config.toml
num_hidden_layers = 9
hidden_size = 512
n_experts = 20
experts_per_token = 1
d_expert = 320
d_shared_expert = 0
hidden_act = "swiglu"
moe_layers = [1, 2, 3, 4, 5, 6, 7, 8]
router_score = "sigmoid"
normalize_top_k = false
routed_scale = 2.0
balance_loss = 0.0149
balance_bias = false
router_logit_norm = 1.0
scale_expert_input = true
init_std_router = 0.0229
lr_router = 0.00108
num_attention_heads = 4
num_key_value_heads = 4
head_dim = 128
vocab_size = 32768
norm = "rmsnorm"
norm_place = "pre"
norm_eps = 1e-05
positions = "rope"
rope_theta = 10000.0
rope_fraction = 1.0
qk_norm = false
attn_scale = 0.0884
tie_word_embeddings = false
parallel_block = false
init = "normal"
init_std_qkv = 0.0296
init_std_o = 0.00697
init_std_up = 0.0296
init_std_down = 0.0043
optimizer = "muon_variant"
learning_rate = 0.00135
lr_mult_o = 0.969
beta1 = 0.95
lr_head = 0.00443
max_grad_norm = 2.0
warmup_steps = 200
schedule = "wsd"
decay_fraction = 1.0
decay_shape = "linear"
final_lr_fraction = 0.1
batch_tokens = 131072
max_seq_len = 1024
doc_mask = true
z_loss = 1e-05
train_tokens = 525900000
max_steps = 4013
dataset = "wikipedia_en"
Below are experts of layer 3 (counted from 0) of a mixture-of-experts language model. Rows are named router (the router's row for the expert), gate (a neuron's input weights, with its number), up (a neuron's input weights, with its number) and show model dimensions 448-511. Each number is 128 + 24 x the weight over its row's rms, rounded and kept within 0 to 255. Numbers have three digits each.
Before each expert's rows: a language model's description of what the expert responds to. This comes from a sample of Wikipedia text that the model never trained on.

# expert 15
It responds to: Pipe cell separators, closing parentheses after birth years, dashes in year ranges, percent signs and semicolons in tables and lists.
router:129139147100126140076152138144168156137135173110122148089158139149120099133113165128134162114093172147115116102170149129140118122088128098121139106154101141105131118121147142101136161146112131
gate0:096158085142099119119159131140155095130112151128080087110145120100147120108169109083175088127142128098119121133120125127162139125126155142125105161174139156116097144130180128109145114121105103
up0:095143098099094103128143147163111140153184097132107120154159093104106130126123140150080120177127155118103139149131134112171070176145131141138144120169139120139137119118079112122134118119087145
gate1:119163138173112123155146144147106109143150134177122100146111109116119116105160154082103139117133151153152122138131112114138117092141122150114165134125124126109119126164164118106138165162132120
up1:116141126112127147127157143113103138159117139152084115123091171122124150133140147161169157102148132108122152142141141115133122178115090145106134094148116091104116143142104120114113126103129153
gate2:179126174099111138109101094094136173123110130126160117145137162115158083184101153148086121113097100153111104122174105149093131113113133105136134125119110126147112160141132148108143110137178139
up2:136118118109153149152138116142170126089099100154117102157131138160098142096116144129166090159150137080135110061139161146166106080118078107148146151104127097166104130169111083097152146132152150
gate3:114140136103123131144099100137093049118144105143150129102128140095127115121129115129096123097129157106122157094126095164126137143106120109153143126154148145126125169124168105136114132120186126
up3:147130132100161108150152103159073100129108129130166141108125153113157167141174157126152173114116130131113140147115111128147105117125069142120143096172139133125143135168131113107172126165149146
gate4:117152105138133091109161110148143141129134091122142140112159141149176116177109128153120112121110098121100126145127079122168156124142118174161112178104118142167126161113127134117141159129123123
up4:140154091153145078114093141127106073142136169153125154086133150138162139120113104130171161133093115145116147183144101147096155143169111122100149157144089101133114159084128170143101161135128130
gate5:107095130110153161124163126099145141095135118086125175147159158087130181078134130134097092127137124115140093095114134131101139126081139143093100129127153158112135153132124158151154099121101117
up5:134166105120120097130105164136118122169112114135133147106176099142185168172141126117119204133136168144128137080088129112110095156160126142134121119107122151122165137134084104138106168146145155
gate6:116127106183136150121121134124104116131175163148166128131121135133101136069147125143128138133147169113081108143097071198101146144127124110151109135140135120148140137089115106120152163113130110
up6:105115082107146124075141148109141123120135108119095106087128092145111117134148126177107125115194149144140105074159174139129085140130095103141150150154109156131157119081136145121148148094096145
gate7:138119165151132156142147173121096144125151126179111089103124118147158107171143127113147122190140134188138120113102093113104146099150160082139114134135099155122146126145114104115112143072149125
up7:108081131157127168146075175139163118106119138115139115125136128191095119158057102113096139120171161145118129144147106096103134149151162086126102177108132103130146146120153147141152085106189161
gate8:137167177126153133140118116126088070139118106158141124124101130160148114100147117110135098139148111130158148121136142154174169134186117151165130145134090130148090097094131118170161135108071100
up8:144112109107149115150106134143112163179141157103128154135123136103135099136139156116140108135106153089122208087149154133099148149127145088107133147114118150112095129132076103126129139144167109
gate9:121132116101138119139159121124120099149143152157124074082093120099126081115175124166094187139129158155165132116112124131125160133156141116127127096147141116110142157159171098123123132157143109
up9:160129141128127121134119114137138144150147088120144146172139171166104075159092135103137100133092134113079096130121120173141147117131141169101142133141149099140129111166153131116089148126116132
gate10:127141132097102152116101143118114088143120142142131108122116138146137132101130105121120129158143089136105142158132112136127167136114119123146094127146119115147132121118101159109100142163105112
up10:126144128160152105111120091146171130161119116147109108169135114124131135085133135166089152124158073140110173113090138163105117106101146124106091134159149145135161148147121132107121174092158155
gate11:106118101142151081114122108139142106092096123099092128130176147115095120133149193120092094172121139174126095100131160137103151177100146116167150128171147144136152144141123127096129093140150130
up11:133140148123119098127127118114113104083123096158151118134080081158101151166132133135129146113154140172133136146122128136109147082087103137118153165156116117106134125100099087121168127153121102
gate12:125139140080086096146105133087140161162129090089144157141156115114171089134134126125146141174156187112121123125151101121132137161147149161177131137145132107151122122140127152114149162157118106
up12:157106118164119136088111124117115114135111111125084121168119144141114107099088138112065147130144131120091079121143124126131091158157153143195152134106142094147150122097134144094150134110116146
gate13:169103144134082127142158099064120141125140079124130123135145149128118132157110104124113086144140133130091176098136122160132127107143137117117103124145132072092116151128137153113118070085135119
up13:133111129111142128125156137092147155085152150115119142144111126127100056132135122113142113142118150142124145133132097136132147156108125141134123121149138165149103142065106136135160116116154164
gate14:139155137129129113128119146146151169156110152109134122110128125130112125118164139112138128111132133115086156170148090093116140133131140189097112190142109128121122137106150093116140175083138134
up14:130153107154142128124151173123154131157110155118106139149158120135129171152151139089137131087132124139094149159169081140114151137131122155105135161114130150103127109097109109144106169105136127
gate15:123117093104149136145161131107124132131139130084117132159148116131123125095124159152165138113141165104156136093113132115121132145150135105094123135143131118141131142101125145178131150133151115
up15:147190154170132145175130128167122131105094138148128160135105096101089179177139135154126167113111193109132110122124105172132126122126170113134148081110132083101138111092104165145154141156135168
gate16:137097111153140124141129129102126107133119159105118098112146103142181132140157091112117143108133109130159127119142132148135110159125145131124110119135164099142154129076135136093098148127114157
up16:186109100107117091177136072101165126156128110127122127192162116088124118147119102139122152097122106153157080146140139104119141149128125167123134123132160118118107117146134113137144132142120136
gate17:108110144110138183098080150108177137097116115142151138143146136157149123109107143082119101086122102123136142146121175130115170126107148133131130124158104152172152122149126103109136145127157164
up17:168147095106145146126107168145136111095108126120104110185106161161155111100163114132153104156133137145149116142124112171129142111120131102175134101103158131104109108132130177136133104135112142
gate18:112115131142165183107136152120152110143182143117118091146139120118135118134132077156173147173175127128166097104099142135128101117116128138123144103151128134119068174132127147138086100146149123
up18:156103119129141124122109106131164116133121097111126129125147118109111128131154067088104104139128130129135137095134121118126117125169167142108164122112120108139148128165115133132162133137061146
gate19:155122135119180150103124136133099130094143164125132098162138099125133145107178163117141124156088153146177140070111121102129122112145142136117139134090123132111091174113130119104168123148138135
up19:123108143116142098173115092103145106136081082100121108135119124144161123114181134108106153163160106102155135133127129110162101120136192142137146144136114142098132182141073136156091138110121091
gate20:073115131112122172140127125084184098103094128146096110122110132111119097090147119102145151115121091171121147176150179155132134133101140142153127130128130178123102156148148141075146125100116128
up20:113131162130142103137129100149076112109115110084155122163130133136122146175117148173154124136122120165124149137139145125155176106097155142162104129150109137108106104089147096167120122149090124
gate21:143129104143153131146137142115119137114140130142120108099135119082104138110189132096113171133089141114132157116114160089115119133112100158147179108101112104159102175185140154161083117110107140
up21:127121104112136155084155136141151129155106134164114111095130178157110142089132153111183084170109143152159123088126119133151107089115118104122079167162167171145130157131120131173167058166162159
gate22:112120150153149112118109095159098151131116158115146124116098128132127115158132149118121133111128164147123141130163139140118106125120120072100138108133093117153105154117155148138098157179173157
up22:125138095112127133120129090105127133105114108133147130099134151154127112171110122127149125123149081122140145137133163130120148132112131195172122129151117073134125091114097132108170066099123129
gate23:125135133113084126097157182147114116121128109131129062121109123116124144074086119125126067150134153154146133121153115119112131092146144130105120101122137100118110170119144100108145130099145102
up23:146143140155132100131128161159136167138139120175135104095107105157155115167126141129136076156147149147113124134118144056141089156124141141091121130123099125158122098118120139134133128174145159
gate24:141133142138114128121138120152168142138154113119090132149112126169129127156155091114127115159135127121121131105139176134136122148151147149107128118109158099107156141118114115161097107132083160
up24:139109129133127150121134113146157152170134119105140146180130091075145128093138140148131116127132128136167145119090126140120079144101087117120106120127160119152134156131161136145152161161096150
gate25:107155165131104143105095100163083186109099178129147135134099148126090105165135113140143163098148084159126169127144098124146142155153098144141111152139127090095111129101131125143169148123159093
up25:128134158171103143141089126115136133136112128109173140176113154162116101095098144096162166147125161149109153167101157153154119129084107119151138139068137114159088139092135138093110078115142117
gate26:111153113177114158126106129123139135054103136138140080099092155106143130111103097122115156126101107177086121066172159131120171144149137163093098127121150116151108136115111131126118133145147131
up26:120163103137131138164151158093115149128150134073152153137116095156090096127122115062144124150128135132115131129145107123175102142135125136167126109111084131164116153126147115131120135103120141
gate27:148135105148135145143092143118102101123190134117143104137172151145127132090130105158118099099100120114150114134149144151141155099157123108156105151177132169132119121156145091141127094102172094
up27:102080121129127122094112148174200177121154114120091166173116105124131094134112146106128135121135139102104149138083146104120096150129127150159118105094099113149158123132101111122118119116124167
gate28:129117094138133142110115125166144119096138091074122113135137163123150142114149104156114130138150145100149125120125120160143145100166077152125100124102129098098165133149175136128137131151133137
up28:146126151114141189124134166101125103124088101143188173081116165134110140108179127086092108131148097118123111082125145097097144171109135135154114137116133122098086105156076132122119129149139137
gate29:114122131186139125133092136110124146130113117151122129137128151135137107167160098135117114128125147105114118116090107092099106162159129108131155120135188148092111126151110132124155108149126110
up29:143171106101119088134116139120159119107167111147153111134120128128187116146127125148132167107128112131107116122129116144150115149116123138121094085078172154152130156142118095139114144112190108
gate30:104090135118117143177141151135154114106149145129147113136124100137151094090110095114095143120122139139153125160154148147098123196141137131136198116151087166140154092142104119094125059131157112
up30:130129108132107140113101107147097142130100119130136106133101140157146180118122162129103129141109134069094123114082136146102137138124151114148086115126136135086151136119187119168102153130119129
gate31:141103093162120117122136155073131144114123106109121138119136190141092089114163150116119111157136099192137128111125140127133152118128096142121141151164105138125130141077113093115162166148138163
up31:105137122158173140147090149119099128091145106147176123136154153103082189139132110085113137120105098158123155104109127129122185140183092122087127127095119147172122098130131105102121102116170151
gate32:104154095128172132123152172107145137190154172125108134131120147101161124128109121166112170123100107109092141120141113111115161144127132114071151176112105064156136104152090165161119094124135140
up32:136153116174107190124116094132147153132082097162113141154125138140099149129150113132096153157118137107158143120140107128116196096103112123138143147112147104099121101100112142148137137161105119
gate33:142130140125127147102170102112138111130124175168148132099123078139151100129108132122084092102160145138085124117156134141089122141127157133097106141114164107141089148116075170110139123160101164
up33:161098126137109110159146148172123145147122128145109131143126135132129142113087128163124147128129094147137133159123135096133134089125118143100125137105103163166142103116137117147119115107151109
gate34:119136177157150109164177093128110116136157123122131109110108158181108079139140112143113144104155163142116157174085125092115143127111178140110132157116122123130147157081131117142094145134100130
up34:102146132149143112115108101107058144109129138127168067150134143128152157112137145132101114167142159115090118153145129094101146137152107112176132139126137106104118189083136167128119104136079138
gate35:126147131142194146136145134128137138160110116119151154121149139137113141127081126131106116130090133081181154107158125107134160096150129085086175138122148165096134111146166140130164079120116116
up35:146133152164086105128161124130117082149134149127153159118132121164100126126099180100162115174178126141130128145103118152108120174119142120133121153140176119153130168162139134120116157159113147
gate36:114138105188098104151117174127162116077145117143142176099122104126111101143140159151086068138112113140134161123131129117068127117190171141130131151111155163112133134111117107137130117135138147
up36:134123106108091108080138096091147138109084148109092164148118141123133121134120138120143194129146111138097142136131135147148132124100155168144070137132107100149140131120113142147097165140156105
gate37:145157135149142122121103096104133134113173133144105146175155135163103113118143120087136111177107161117146117089148108144115124154134147118139135077115111147098094140137121133130114138092164142
up37:083133148096153126111146118114070170117119080094114110124143148123102083157120115149167117082158101129121130124181127121110135128131113111117128129086139122127092117096126100161149141129126104
gate38:136110157096149173135139125148141140117150147148113130180096136143111156161153142171135085154131147105101179172107149131106094147094108146124145167069141109162106136126156113141142152124164089
up38:136164115103139072128154112103130112125132101134128098129095132126116082142121084091149129109122103132140150101134122085145139169171116137146131140174154140082129134142123103116106116138150126
gate39:110128133084146120129155119089116098141141126099117096103170162146141099171113149130123115146105175082151095127143084141114131104129164104133175109119134152111106141080111096098150143106161106
up39:122104119129133099154143153116121107114153118130126129107128093159092153129141155121091154142121146103115115104120136136141136108087111130174127118137123116121107138096116151132098150096128142
gate40:137151147157086109109144136155110124109112145142154139110138120093143077091128108138137153143117136169097157158133150120113164076149189132117153160102134117090129124096127173128103117108091208
up40:138106151155135122155151111125153154121106118116114129157124128118097125122118157160149138106159125116126147143103183138133122150099128104145122119128142153124145119141105144112126113104126122
gate41:125182154113113152149151142093143075169123123192120065109148151179107155124152142106132123102138138108089107162110124129173091139146118116111141132118171148127136115172098138158159160161121117
up41:166116091142135150143107109106136121165112125100113142122117111088070113119108098149132138118115169130115114193123101112130172172113143137130130139096128121129104153080140156158056103153106152
gate42:126120183086066125140120140156112128147060105159163116135136161173138160136106160129106094170152087078128121096147122158117172133135147121163120158125161112120120125196125096099132142175101094
up42:130142179115109125117093167152135109147123112130151102121161172153139159128125121146103156129118085062139135088129098131116162114136104112140152143118139096070110137165148132077139155143147092
gate43:106159137162115121121149128131136091134130166101105091162158117116094131103116106136117123151170159145133135110116124093157144160158160131128117093116135107142121151200124119144135154095173131
up43:138154121162143117102114114077145112155155136129113117124106108148142152137134105129112137085134086140118180134161097091108172152099166124106103158143124132136108132117062100115131098097076102
gate44:103107106179118157104131118106145143130152111159134123131119098099148133129114153152101063116105111152118120145114123153156140132099125102120113147144162137072114159118136139117152104092145106
up44:106152120162108113101141170102151099122130137096122136102147130088124089161105145113098106107125119089141153100115121132139180108145165059138128153130155128115166148101120141114130130119115146
gate45:128106176130168107125111117112139133118141129124083148106097125191128159139134141122159129124138116082153118157146142130145142081142120112153075150128125113145121152105163162120106110114186148
up45:160107107144136080111083133142129161161166130115111141141117089129142131149119133135094141120128121148121136111165114177062093111114173119108118130135108151156107117145136155126117156090130130